config = dict(
    d_model=160,
    router_score='softmax',
    routed_scale=4.99,
    balance_bias=True,
    router_z_loss=0.0001,
    init_std_router=0.0162,
    n_head=5,
    head_dim=32,
    vocab_size=16384,
    norm_place='pre',
    lr=0.00601,
    beta1=0.95,
    dataset='wikipedia_en',
)
Below are experts of layer 6 (counted from 0) of a mixture-of-experts language model. Rows are named router (the router's row for the expert), down (a neuron's output weights, with its number) and show model dimensions 0-159. Each number is 128 + 32 x the weight over its row's rms, rounded and kept within 0 to 255. Numbers have three digits each.
Before each expert's rows: a language model's description of what the expert responds to. This comes from a sample of Wikipedia text that the model never trained on.

# expert 5
It responds to: Sports and competition nouns. Nouns and verbs about sports seasons, games and contests, such as season, Cup, team, won, fight, championship, plus some film and series words.
router:110142124135081060190145143117086105137146077094104127117104132119105097175185148124132114207120090146134120096143112163150150142163130083134118105094120131131148133088184117136137108039077135126146120139070194144121120179111091157120126136211100145124108126096180116123112110120101068108119138118097067070157196140081119162124120152139136143086139056082102119108122208174115088122136124124101166086123111158140143073167084140078139111093175137071114129109093136133187103106099072
down2:146087182132076154186124176128135111167126098104157137083164117112163132153072142181157159096106128156068101135153098159077126189068113133110156157128168142064108130123135095130108076076132144125120148095132137142136147116169145135089205134180062094157107103132165083139140119141172111149133049119163121124111123093171179167174108109166167082128093114130075140200156131136104171110115140074155179205148115162170135116139149171085136127158087093101158134172138121099153139167104112
down3:126172163186124095093161164127130100161141119212132115146151135166098133124170176127114137122088122152135150136118138124079121164105195077141096123127120101174088226121088132173141186158099165084111148119148081107122118129154129136139160148103167131117121140095110109157137162068164136166137121132150125107124168092076058147127169101217142129200137111108160069120137107133124157135151128107133154128096109123123145058066101125068141083078151187075165119103073082112127080174138113
down4:094105145179091093146123174075090124113108153113174157164116079132137124121178072119092171128077149136074152103124100140091105148138187096174061112071117099184152123097152144154144076117148117166125114131164171182189161151113113089152114151119161158139196058115157118061132166083185083138082129125134160059161094117133122129123111122104145150125128175142138120128113079102107093188133085102149113149102139149094094151145142146107121103096142068125164087125100119146111199135186188
down5:125105149085135103162120093161132164127159118118122093181079109054131143135149110136090147132102199111160106139107190088176145088118133089137162124131122135181146155159144061141133151127095183096155086094063115161140095073101173104140111120138109132140080133146150111129185132160100156138196172116106164157117093112102130093182146080109113157136147109155107146076123137179095121110162094105131106165134196179187065138101088123183158097121092091146114166135188109173071131168117194
down6:151127101170114152104191198170116126120120095134101094131085162071104132141144138173116052173102057096179144118135112203114163114162037091148128105155121162103180223134132129163130117144160152127132090125106174130083142142121133118115104156127128155132142194162082175067138161141122145121158099156129095120137128126083058163097162120132133116121208136131147072127115133077176114173144176175152123126133130180147163165117096085074132104118126083107157146115096146106127117151091108
down7:124173159135149183105130105148146103140090098190131115058140090104128191094097151146155083113156104160131093105121093164157140115046146097150104124138115218194132119131072077117105171116169105071156125158149165210090088137103138155087110152156135147065157141106142109139151106037120086191140101096127147158119189116081129142129163141126076120179162122149118092123104126117161105089153138133120142100114138147065110138149148171126112109148139143105163091180097155145110191158138099
down8:086101124113117092066203116096113153134127101103122115128139132103148133104160057115124100145077173171135106122168143106084140117084119208150182114170143106121140119088117116133142156133095115099140218103137133124133097118058138131199117150113145107106086146171045075201162142143072125140190105139117122183121123161190121115136129117077113105149074128143125134107139132138161168146100128140126094065203116130098178097081164159141063134124140135108142091097129135176150113074084117
down9:164102130168111163108133107141144080138168107154181170114086186132158135137133116159128145079125176113035158158115129097207148124105072144171125096137142074108075133119137150179118145143166099138123136139136179120142109120162136117153192113147064186182132121116057171142179151180162089126139176164144172105177103139132127084116150091166119104152134142115109119123091114135136114095126124128173079145155083107116151040117140147098155181075167178155154076145126126166147191144175121
down10:086138184111159183120136172179185110168142088111137109107139143058163069081107124152088092137143112097152156195204120144162125157134101144166109127104155149159116070114114127118137112135144114132141120105130101133127152150161138108098184108201081101183103116154145087166116088139132119077114099155082080159178194132095135117161115089116112119152115090106102095101141185121139164127104102073153175184126118117134098088060104104147144180114095125153234120137167107139151128153184145

# expert 15
It responds to: Line breaks and sentence ends. Newlines, paragraph breaks, table row ends, heading markers ==, and sentence-final periods or opening quotes that close one unit before the next.
router:099151126138085124136172120065150117163099080130105109117100123089129152166135123068118124108151102111142134106131118107171111180113097128097103133137129151139174170060128167143127118045126157105183102077093145134148174165162152140102098164153086181077149138130148107150139168135141101102151094181074101125156142164071113097169153120130173085083138121128119188116155149068089132132199119125082188133173037154147159116135092171093159074141145153149085182109137143204175147119113110
down2:133121133158139155140142085137107094143188161128105116160121091152141100084096120120124094153211083193158154159143130123167112158040141122109118148175134124099120126074042130101115167179123173147100185127081105179131172121091152077147120094112105085170137146106179145146129059131122137088118138105127127142138113126188128139141086202098125165095108119145125155105101166137167138101152176154112090154162167163057142143078166110134145097134137055120172149128110182157111102087143057
down3:107043106159109111096118156118184031146072132134118156154134161142130134145124127181166153138145158122096092135139119150164133122135234149110152135104132078091166127151127140107118210150107121099124126121137086190141120145108151064142152120099130147133130096135148130079141096111186056120133150138136137108126098124111117147093201148089139108150104063137118104173112146108078132074173107108116096138163139129119148039141086144129037093174114147082140129123162176102114082133068119
down4:167121145074114122099171189128175105122106138146149130202140165087133140137131108149102135203143104091130108136131084170093155131160132125155154179114108144125138071140170151160057107145115115173016138122143097115088070086130135123144121153192106115101077138156213079114151038121120152113083097112143111110165130059169093133130166111132097117174140121141111134078137062142178112111160156169166143088143095167108121127158083136116114145091139128103077118071129150124129135103106146
down5:069128106157162141122165103174105106170137159160181105131041100152131136108144164136158193083145161142154132124142095086085148109123147097125138159106116150124086159160102095137096059089115088141203181044152094116045111076119117109162121145152086143118105092174101068106055141109153143111106132128160169141135108088137108067154067154083118124088120107126097131126132120140139097074165123079160121109131134117152175125079155125138127165080094135208130148104150148152166125171150146
down6:110082067109125134124144155168129086108146146092192090132105149119149160116096117122098146143132130135161138108109093105143162114168154147146127107091114082130122128170190098151088174159149096135132176152051161155146122152136124165095145164193089151208139103117133168111095127114193158132049108148095085148131098106162124122177100084190176121072082116125110090087116144148075145167091105159108091142134123156109117152041127112127118172090079099081134069083094140102156058121117096
down7:117106171076149020092153124180083145161153119082079117121152182129169131135140123103095079099148007127171170134136118080089084081111124131161089137124123107136127109128128059129097111069112130124114157118096130128085155128152108132111092082157155134135130132147140164175133134139137149175109117118093142093136121155110157118163163208147139118085117122079162109111150194091123076135083164108112105098126073133177076082162130112079114118114119139097144080183094168124127135172105080
down8:105124053114107126136130080131109141141118132177203158147159129187128161150119112147148122114150128149078124113173127148127107159082089155099097191093160157071124104101166123088111090124107068205158101097131155165158131122182128129119097097124092156075128202134081149134152128102116157085183121104142110136144093115122101156117167098159171143142142120138123177125191086183141123085129187178083152141135182157163173100074120175171175152162232105118158103106123112101144142127116145
down9:124124114111161094066192143129130162132141140162102156147082100108089133116089069051121135162137111169121173112157145135159143115165154221131137128150169119083083196094145096154124173149178109146086121164120159121153149178148157094129182079093156155059097124167120154084184138112165115120132205120107118119076126131194117154183090099110166143121157131058136126150156125078124110069155122126093146130114144125132085146114139141104167095130125109089173134037130093167116148148132157
down10:081108105143162089144135152152161124070096163138133124123127143115126128222153186106080093135135126077074172160189114139077180111105123132076132084134130185101133170138175122120056130094138152057184111075111122110160111158109085135132153083161118092145142128114132140143160131156112178139094087119116092136158095143116139136130131140098106175081134058155138121105107174128172119095104132107108126080110117174088123088084100054143109134077174105171082139174182133069083108098086137

# expert 0
It responds to: Copulas and conjunctions. Linking verbs and conjunctions mid-sentence, mostly is, was, were, be, and, as, also, often after a comma or subject.
router:115123158151126120145234180117130040193104093075124125080117119096076132184142145088054150134091116129146121120117156106142122088138140160161094164105083146100145114081159180143162143118101155145102139158119127113184117143140146067085121156159115106135100154116149165164134149125142109107104141143117119135084152152069080118184119145049124158112177109089128145125164181165092099083151094096163132089206064107090114151123110174139079143118113178132126140171095182114149150106115110
down0:178205152174119133121152159170116129086109133153132103157123119129083104130122162108070130065063109165198117123145123162151126092188159111180178092142130160156075160181154060116175116146124183113134169137154127143084041159130108127141151156144124097107160144095151138194077117103111112128091116166200115142093122116170116123103112096138085192132121173115124120057142114162104159121118107091167123177125128100074158168124140079144136124156172138099093159111210158117128125109131132
down1:129175153173122106108106125115159151128108117141171097100100178124133125152174127203140119088215117110138144118075125167111141138149120124176155133175133147115128166114116153106134120085082081137125089138163125133119124167116117149159116109149140174146162168144202152127149140123074109154174146137081061124107080113175102146142107158196164128134113152011136109148131128166115109108142090133060150020188147135136100121122103121116101158123155122141123065181101045144117152114082152
down2:135095091103163116141153046163124110131093106157194088083137097144115079111128118115156127131116227141129138141150127102126139124105132156157096097120140060082056101101108115080178175196156152143143138101154205167143121153080177146079119135144126163100090132130083117137153100122173142134136139096183161113066136107091100108147141128074124113147138148077134088080097090076054156155084188162143129190108187139137099138110173112102156127105156084109145114153149142129108086154144133
down3:111063091172154147096143133179067145165155077122121093156099175106105122080135101118088190154093166103126175147117143156199092163170172131123092144131135102129111164135111160129146129141129208113195135131100137125187225161131060141175125178118108112129125140143109165144108160094122108117158162086169144138179062107107152121121104167160082115095142092130178155140110135107119132143131140098146134136103139071089093121075158174102153135161154169128077099094086170150182123086088124
down4:155127130187119114137119124129120107121127127176047135109137115108181102142150131099109162120074027166145131142142102104095142113060171152155155102119096102136110161171149167154159163040139156111162077147130074111147112157147130144131150086130129158149193121113163127119162116143118110142163147181129140165073120114144136141102076107115165107124120071136114065112124146165094117070137102142127146121167168126103149133140146207158106114040093083127091070049045099131105138118112101
down5:141149099127091166099168170119070131135162080144125087133121111089156107170145151158151199109135148141092101101130092056098214093175155130080121096156121183159112135126131083172076138147095169158105125101179099105138140120090111129132145127033146118093117098129139091148090163109121138098099122146176118135156178134135128128069212054193157135083072114142107142140114146166076105102095139155123137148142091170145132087101157155114092083139156117059164129123130145167152083110116158
down6:088117123074100098130162128148121126176102161131158159172111133110094142161108124162143170156136115158124148123171084201085122114090169148126157101131115129136123115124119095200102128137105133113133181148173103108096110178162082122083148113129152117110119111090099073070096157160163152111169164088126158167119130107177146190177147101104160083101099155069171057121154077123142138066090135171132079115106126130124115147150123158027155120080094207087126105122127104120135098127085044
down7:166132086094141106089107134151178133132112140117180154104157181121046088082126147187105097136124137107077097144106125163126036143147111145157133183154106163134217097110103131134150135085085076101145081168112139086114158161110124118078078094186127123127141148068124138098094107165088100141136168130121098106105095149090244106119120120145081134097127129130092158130171152155149163108099116137134108095174075084188115100152107159141136130091137138148129107159070101156163102100120168
down8:134115171153117123096098114116091151145102168140145158156137030167110090143129096120110073183096101080113136180129185117058118075154109153145141148080068147168099184193119116130139129129167093132078125107122154143086127092146108132123166064123075154140146144079120110077094158116100115153128076195109146073113141126150158135154172142124124140112127128079152122180116068135088158070174188116222157137145126096110178128136096132177171091082130112115170117135144135123122118104154094

# expert 11
It responds to: Mid-word letter chunks. Short letter chunks early or in the middle of longer common words, such as pl-at-oon, indisc-r-iminate, inc-or-rect, manif-est-ations.
router:049122174135122085150118136118063118121123123107093158150100139105085075103088143132143155193104105129073121075137163105187093080127171127124094139066101165056212130155076183168148121093066122174129149119122158133141118143181099147069088146159140137085132147145165124161098092108074099103166102096145127151158158143114119079136166130071109082115132129099147108117102163109102121157182132149091104111133048126161140087115131097144095113070123106103086156134142143140108205129101112
down0:103121143150142145141170122174148167141135122105129129111178115139120171144108129172137113137081095136046089181129145127132105102167152153113148131156085163080135056151134132160127176119119116147116141111121185146092143128115132145095077155122180160097090105153155107041123130183118169196143112068131179109103118115070144148105160108147120130121138118141098126152178128135116162146229131111130176098086158087079088138150060128077103159146145098108126177085194175088065104199143127
down1:116140206095127176093134141152159097103105133118096120085168171147141134128137157093079155101142151169119099138155135133093139188166133118150085163097126136127113142155116157134117108128127150090147132111131161154116114090093143178124155212191056133118102095071136104121138134122165185140132163091032200097105112094132073140082184134099181115140096161085143180058073115141071085148116161133104160165147186100091169077152129133091128141127142184093092103134137122108102155087153137
down2:081144150124108129157063178154142164144099106108143067141116140155086121144128113133049190181118111106128160151082179109133112107126112103103147099136130127138103120137134125091132117078092198176133128137124106094184096133133125086085095107080124181094151114153187078098105079076084130132124177066127178161136124096127097161205180180068081087068120118115091129156127146165160112105135158135098153139095123153153135161105134099064138138134150162192087123115190101165158102124078121
down3:094063141149162147132110120154114103115100133113160151208038112151061138150111103141110129144116077148142195121139144162117122083190157107078109146137162162148121200158152104123087109132139121128110169148144119149125125069147126155088069129067099072160116122147102109127089152124066135134095173111127089177124174126100111094140117150117108144134139131115175094111176195189159167174135118162151111164107105135095098087123074071139124122179152109171129169066121074059115172122136095
down4:134149172115101049101114141162106104098096177170110116188113103094099117088088154138161144103139130141074143087148079146174097132125076123086130110141089052164160080142124132120160125148149161127111165116177145116139109120136123163128109091131144126080136150133128164122108171097130115134152099138129142161139105165121141121110144143127184118060191112054118177118071166121163059128132149113135119167156057099193126124154166090114143203141015176104114085116140110128114120052127107
down5:153169131118066162140142143098110113127089181063120093162160068188152122152157092158104092107180163125163111147140142182128066095103099111158144134089144134194095141116161135128138145166115130137156078114143122140150125133119159099145202097092089116134140125172154144123089093082179120104103116173103087129113090183091145166134219116160130120161077109122130093096171145106115133169161121111142133206164060101114131100160147106110105209170109084111175152156155146152068126087120106
down6:169100101124086178159105163170135124128142169150139127113146203128124097068128050172183167089110171141102152176133100146140088143104109146124118096120165124192095093136127165127125110192128140191145147175108161116085135143167156122112121043137067110166116070216110119165149188108132075135106150130161177140098135133171104123098150193123129097083100159136148134106175146171173142091127156128136174109073098112119115090089146128098113126110085078128117128128142126097185138089126177
down7:109126139196157166075102161100166154081151187141131214165076148120118139128164112104188094164066107100135171175100078153130117130054127116170103148102129115145108181122131058074141163156067114132141080144165071159153122148167131171090128151153121155092117130128106123148112119137143129099204090159160108149140087122068136093092114182124126113088151108162154180112118131123110093083177126099126179151126153155131123073115082102099184131114130119120113064141105098183098164152131129
down8:151069131168120123090108114112100142162117146167116157149140120104134118135119166159158177193077115114103120080142045109183101100139159163138101133117099143113108124151148094061163112148131169188151125157161156111099128152102149108056114119137119167145133096122088161157174108080114114085132142150171123154127067133160168131078124099108115161132121133152024114128140227170169065116104138091155100138084098079142105126083138194104118107143121172149115140109162170143148159043145150

# expert 9
It responds to: Infobox field colons. Colons after infobox and list field labels like InfoCard:, Released:, Binomial name:, plus semicolons and capital initials such as U, O, United.
router:098160145150097128142109112096141067128126078139132094052083079126075121153145097113094157121061090211077176054092144188164056112097122049113065178105084167115149161100172129170096145149104124137156140139144131134150121144117146139127100181098154120100134142175154119150068166116151145088114117174155152144112164116116069111115123085090110101080129104101110105083123141138159173171128136214146106146164095145076150127142114152105129106106122118138100171110127144149156145117141068
down2:190154182173161174164155125132089130123126129118039120079140160141096083147139081126074156083103111074128113143099159123193147104163102146149119134186067116137129148135097150076105109140148117133173147141118080108095126136150144118136071107146106112132109126121176132126143111103160071121126057165187073112124148153132117147019071139159197170114127091124119138141134127123151135101158155077128139131184123173123119093089157165097121119118135099150098160088143152073032097151120137
down3:147116153152079137161182174196122155140125142136113153133089102069109109108148109138142160110102133131173115166144138116143138134119099164152112213110047113146135095061091206141121190084146083119132117088189150090069119128137177133064168117145157127187076113137196129104099124113162131150117156082106100109103117147126126134167111122134190131125138157104096083145177152087121137110103130175117118072136113068148082135074149149092136149110206116129135137095057114125176171144136096
down4:123147147189088103180142173104065063133186099087186116134132121148141110100153110165105127088113096154107189145139103106195132139197148126099147116127139095149154114158113137140116123176045147151143156149160184177181126110122095156094151103148089159115098115123211118094099051101136177111104166079127129133144154109151096106171107164136127141079104125109147141180134037121143149157149148122132088107166109123163122175103137114133072095187159152088175155165131168130152135138091105
down5:129126128141091037144180151083110155162132180143142150102122230163140122145129140099096111166097131091102133149132077130103138094147131110184165089085161119136160149059122134158136161182112125138176174134128120164073136122135098047101197153162087183142160168084145155168143133095154077134135143151136095093103090078086082176129168111115077123155157086143185099107161158138170103108113110112122118130131105160114114150161091148196154106176079155137138132122120119117077161123180110
down6:170104141158127137169117110145147096163037108106114088131094150192063145109147120131063095095153175155234109115122101140096170176091146111090117123086144089170146141118124137131104147150098149115137124141144231098189143096112116177105134105094079140098169092116123191128068172058160106122141127137158138080157150114135130143131160133109102153159124128141089119140086077114128117186120086102069114124126143119166128154068138128080141133166112129159151154143075146079134086138095087
down7:126114135094141108109101128098165196119150114137205127098164154159147125094114096122165146169132090131088132153073161075028143088133164161139126066108162130155163130097155103065144112177057126183166114130176138132137121071177116134153103158097122096095163088125147085112119135117143087105096110158067098117126115092104174146100111176124114152120111174173116150139122111160096129143099063099139118118188078073090086157160107092141124195166118155161126114157152106181168154085132090
down8:119095147143131048098131133044116112107170112067159075188149150130114143129173153161139123143085125140129141196141132127131081150106118068062149128149136137124123132126183157140104102117094142154119138122105052120096072101122109168140088122151073074073150131121053087212159130106133108114087150121133157141130117139114193151110100076091146119119139095105092126119124104170128163165104145132111157127186129140154108158099192132102146147089090129131072054087150090188178160133159154
down9:197113035215113171088179130133060150105105063069141143122147072104124109082167104137109095142129148088107121176125147093113137123155101107125133110121117076132119147079146207136017087143143180137125082140125120167083165124131098088124065090173122104132169128137158096155145120104104170130122119124065099119176151110131090117136108109087132117150110098112088137083127130125124132160118095161151126110198177118150099103109155117115079087129169136165168147090149145112139162144163134
down10:132143164142073159108128145097069097173103071151131226126138202044138108105151105163189129165118160110114169145199166104152112096142122123158089171194146119135147122149139107133147147084164117145140160123077116087086176164132118147120118113078104137120142109129138145132086085145106113141125117158117150118075091115155141139127092103146130084162058156156174077131144038141091140132143059133078124094178103159100105040110112137111157133145124152108141099159156128098127119168121079

# expert 3
It responds to: Personal name pieces. Given names and later word pieces of personal names, in prose and in tables, such as John, William, Kathry-n, Elis-abeth, Mel-ina.
router:122129140169078067188149148069087112158123100100085068064101161128111125148153136086068078144135148152151215120125149122107143146098175109156127136044093151072156126135161143180153142107151118171111182084104183185182163133184093126108116184203118145147116110139172109138147089122152077093106101131125167095134147158111140096175163137092136151127116106103109154099091117115150095108148087140130142148165088132120100063138155192075134086085159129105147155102106156154147119139118146
down1:147173138120129081134113180156170113103080099093108128139097067058106116074163193126112214125148183096180154137141124086087134133127131130112089130125125136055126160128122124117133097157102101182168097094124133183120094154140143119110096178094094156165145153095076166182149125113209060125176095096122134141137141094118149132126077122194124073154165086104139073138101176135102136109175106089104086179135124113071118074107139176106141131134117126133107126131145196114157129153168106
down2:115164107084108096147126114083094147055149111082123163116145091088155114105094099176149173094057134118184140136169140158066111159140065190142166116150188155119190146108094131174142136131111126129177174121123145081106089132130115057094105122113123118141133127192136130139104124108107128129116091156109089134134119173133103153073133065118119135165142060134023134152092197117168151125142116107144164167105199148117175162150103145153147171098167135094144157125113100160122166070126127
down3:150144154112101078136166148130183105128135092093101135141171125165113138152157138114098115168108101098100117103144128091166183150113164127148124106164068096184151151129129110137173158060081109134054060098095146131191134146161177071121202104161154103119087167109255155140106106139067115107147147156112110159106144132082129114150122100120112149090122120133126127171092093149105086134152127154140123124115092061121119102147130077150127133120185147094133124133112113136093108120143160
down4:040120104143130142100113148103102096128113148090113152084135135136081130107163173110145104127155050109201142135209132149156152123133107115152064139163179185145064160142070134125065167137123152087102131130121178147152120079132143138127161133120140126099110074081055120162118140135124103103193080129112140176115161132080130174143145172109126133080179140092105140132139167113082145160214156165117178108139175128139110114166099126198148115152169081138072145130136128135130158168085147
down5:106105067106116182120127136110165109097125162128133088117138159122160162137131124197095113070105184145154177143097152154081082100116153166120135131114183165217100125123111135154155138181162103097041157128117138074105134085126092153151136116119116133136150120113119125051145083165219110078071085191165146149103126141135094132129119136098085174164113105147147128132125136142127135110133096120127096149158091102149134110123174180083136137097141150116158070076194165078103123128167048
down6:142150090115148079102179147088191173148141145118088173133174119127111109097140080129184090111112120100105149161182137186110066169121156148170119181103153170143103132115133128127139133084074140155086178149122160081136133097107127124157125072054142134116153139094148152151051141134118108114172147160087089139140117135057116071158145060116133141128115137080149132142185142117143151163065123071087164119133195149164096164108108103198172145143154149114073093087186115134136116128096098
down7:105094126103140131085101125145091201132114125127105098199072096119118168087149119140127142110113116052130111115154136101131174068099166137122163192147183124117121116112159151083135134141123128146167126133095110060181116105167183132104087116127120094179179109084158149048121068119070150117146100127118147098108117080078143051163135125099100124100133122109156115165204158148113077101195114094149073108119088176119106144130107155108116152203149140127168138126192132093137167144087141
down8:089099145135160083086145166130139087131094139087159140149145085116105166115153076108093150121074123131182121122106142155140159119122100113092094113119100133145132179152108114106140135032098138097160084108114138114160147128083147066090122115115123114192126132174081165149120073086094199074111122095161046148176079158146102134107174099146160129086113135083117139125125121139170165105099157125142156164081133137187140126107116096225085148138141099082118158174081060164149101165150168
down9:207134148103190147112101138103161103168162122137155094148116107098191108097123140105161183110140137137109195126129105109145169186138156142141163135147114132095125074158105110100098127137108098076125109160080111126180154214109064149154149123075115142133134164082112140189092175140122113148127190156131092141091121112141174114122128152193079091153100132170147072115173176100168114129143096115124106094144182099131111118181165189117079071182154096179147062132124151095092121101117115

# expert 6
It responds to: Years and quantities. Digits finishing years, seasons and scores, such as 2023/24, 1999, 25–21, plus ordinals and number words like 7th century, million, six.
router:091129130142087077184182145120122075155102124123082139107129105072143054196112150109065104139129085143172166095171156124137087123118167110125137110065137126089117172119136132152130130093094153173129153097110188168149132104179121147101112137166131120126157140176148127124127088169133120103063113137115116140116164124138085134176187131096126094095158100061067107116140190129132122131136096149086171135146113121128139056093130102154098105080140092153089101179086140245170130181137103
down3:106093152081162156096136104097176168190124159131125108183143138185098103126133131133115143095156159167148128183113159107153146131105136101049165129116156109104129119105157134087127084140094158103098082167134114146116122114157079157146170144119137115137139093115159077132172159117151101117046133172183114110091140151181133124187065120122118138204170139201118138123196141141159065145126096109079144121134118177131058149115109164124134103120169148199170201089183095115108085145127098
down4:124144084169150139160178110103105117146155134100192099090122125110182134105186079117156157176158147162057134150148147148160141088130154145136142163157078140178122134138148157147101139146203120074136180154159145198103135114138175105085110123174142113133083170081073090181093188094108147092067187093108173175126163131174115140162141164154161107127136093116151185125106161138096135135119140137095103118129144188125153157171110076149103164085140101128134108143229116135129151131180118
down5:123179110092137154135106142174108129202153097132100196123086119137124130090090165100129115130182126053207110126132081102125138163097166108074128107093164118095161143162114084126168107143181139088121148101150141105192093143120100135053159148130158111113131104180134155072140092141175095191114099119123158146085120103125106129150156120166109137102089134146169119097131085082103174155136091089121161087175139121137107127139135110174224136066114114172121183070155090158176129099119094
down6:146112163144114185113139140104140115135115182112143104118116104131155049097122090110176108161131139163077076125149134139102125081132098096131058152118020106130237186080155166125143143180141092107135057103129153124168117157128133167116111152122112135113143065087139104147118129109154106153132138116089135091175129139091101119106080129143172097115096145108108140171121071146172110155105171136118094113099074163129151118075140180100174164152046121153181091162126145134181094095149122
down7:157084075138088088112095134149099124134136186144075138113133088196219081095115140192135156141094141147177154200165126125136126195205111115150140120133138104132071073078158112166137108049161125123129138149109108120117194067136103110144099193088162084159127124179115149118111121150153111179112139140111138082115136114144155133096132167159114111113165094128095114093156116111131181132131102105094088175138146149128125184153114120106175136124148179063137154168168095123172160168098156
down8:068126114166127124161113172019139104123136213081119135143067134169147158124169084149064147124140139102130103171180158122110174072126204137103060121117142099137092134175180141122176071099138106167120130135143139123097103161142179084080166149113137123111170142104122145147160085090075063129118086083118144117140121132100130120129101126141069136084087146137084107113096177120133158146096118163091130090129149179111174104071102136134127099151126147131100125066158138093088182161132132
down9:139140173096078178156129125123117075095092134107072121094107122092152081143101121127143125115143090139122138073131142116098136183169134107126166161126146134101126175096141099163113177170101112190171111159108112133126162177109090119084122142146232121129122214116167179167096069116180108095105123137158162118159117129147189112160115097151127091061163143134151156104158091113122107153082153150167134178126124115130161197101153153096160198047137122170120097100071099146116140174094127
down10:093109159095084086125113153132138098152102141095152145092084096099065170135104073129162133184113109148130103057156108108088123093097184118104121122159172124142095136129142098169125130213129142166165141136148146149081116088069079151127096124108183147110169122125132156128127123110143109103123117084150073130189115187130116027137127131168173155081118163144128171163073105123103079146143073095114143158189106157119077150129146125084109189132075138115084158131044162134149151136164131
down11:109122129103173111098082189146154164138173154099110166122100121098142144161090168143099084124126061164148118116118169157125132110053157090158126130190123208195115148155083154110054099156145140139166146146122117140137126110163062142129211159119126124145149109131125143137168091129147135120111121059121109185127144145117112118184147108131069143128165098120086104142162180126089080167150111094107155148092202137178166126154105113170112121145173155153109070177152076114124074196145126

# expert 1
It responds to: Headings and role nouns. Section-heading words after ==, such as Bibliography, Sources, See also, plus nouns for people, roles and fields like director, President, information, -ography.
router:143178142158127049129166100086136127133164130131108068074119108136123084107176173104092143171134121150110201084139122153145091124156088098147123152095132132096160131086121126150170124076124168186125123145116180173117138132202110085072152184191093141111084129101195152155143142100119074119119090179086133139104149149119163124095156167147153138082146109041091149082108160082115117138131133141158136108171089178124130084090146118149095133110141189142101165160080148165168151106077096
down2:096206119134096158156150153147134056131121101124169124139133131145135136135125081102147105125107026112107149167155134133133138171135140130067136113143167145090166143138119088173127129246086202107091159099088130145115093133098164131156127135128141130125095172164163159070089103085101153122166112088125153128128144145132108097165210119055077118091108087149126147074119176086135099172081143115089155110168130107191164070135110082118167169084146148121163136134118141142148131159125107
down3:169115132121085173142112107135098114164151133103138077127131140115121130175117070167113151142113105136234129187147112138139101146075123138061188134086090116159062113087117136179163150069162049123160142107108115142093185159146142093189133113077103110103112169093102112135136133154106165097133177108132088146171101135137071187121089068129093092088095055151093126187120104143113070129077096131074139169108069100141114171142160140139168129114082120123135110126112132139126139146114101
down4:138112135107107186127172102149120114122129109080094121093095075139118086095162141152137173142176134108160173159143152156171191200128109135137158041127125139085110158143095126103120110151163109149100163161081116106155084143086170090117142160137098110119081144212143143078143115108128060191100168117153036121151115132124046148167113135127112120225107121125158150138124136126134072134137111138161167117115121096068107105105116160173110096143107102095071129079111124164139169097166115
down5:158086195138123175170128180083143129171161114127117154097146156149122154149151082073160081107095198089142178169178086140112109171137103075106154101141166156167126116138111075193110072126144102126180111173123146155134136127197109115153114113111119133110142127154156166153065172084143120124117108137050140158126114169153082114097148118104128118066096111163094171177107131188129122126161162136100071129181121119139124075153075083131123196178140124121107078170191151142115137142139136
down6:117111128167112119133123158114090092116119119114104161115129211133108064181149084054099083091114127185127091116143158150186118130130162078136073139141166112132090058112109109138101147163166109111099176129163192119148155133132158138064088040192141124120102092100135094144147119144121081122092078142151130144107095174106093145177130145144043144146166132078078177139147088092056164075155100148153121141100119095158138094163107152111131110091182087100132133174131122101117117133133144
down7:161150172129167166174188199129156129119156185100150127124129108136098149106139094129141134136102129100177139141148104137109136152058102147154138171168124175155149081126103102115156182132166097148179096114147174116117127059116125155117124084132156110092208115091086145165134149143119135176101146107176146068085107078096098151148086114156148175136167108116087115175137161125076142123166089141195072149149167137112054071160162128150140077117095124168190159152170171072107131139093122
down8:102113181190077150144130117127176125101156080095139154106078090152111129089149096073159124095099059137089121051127081169127104126121122144139129170129139122120151125171078150139131110097153180168060093161163084130167096169115080165093093142115119117146173107107255125107137129184161144136087119098153167126134151161110123165078105106094128098073154134142121135168101139101130133133129117151153153197112127147154166177085134165047110111118148118145129173138072128166109082107123139
down9:142139150157104107101158139149169119153166154137134019119158116099151131113179082159122185134050094130160079160164173094124125054140143118101144104154098176148103110137115083125102164132167117125078116183086097098150157070144175079126159105156125140134133129108077076100172177082094127106137121111174155196129118105103093162138142175176141136087108088115152080140118122120132121127044189095117113145137103088100146143095101092162092180118126177090122107083167145172130117148156152
down10:148093181097111163134158150196108139100110134132151182098122123129237143111111099111165058127192210086130098113132224139092114146135168154149107090113177136048093161123111163113105107118171089085135112151097114142124131150114130097111103112133169087118135125104155143113145127067104109145110113101096188210137135110157092133080121165121094167067135137139059202140103155141129133124111111141135147070128122139107129160149110186128107130062089127093149121072110137138122152125134118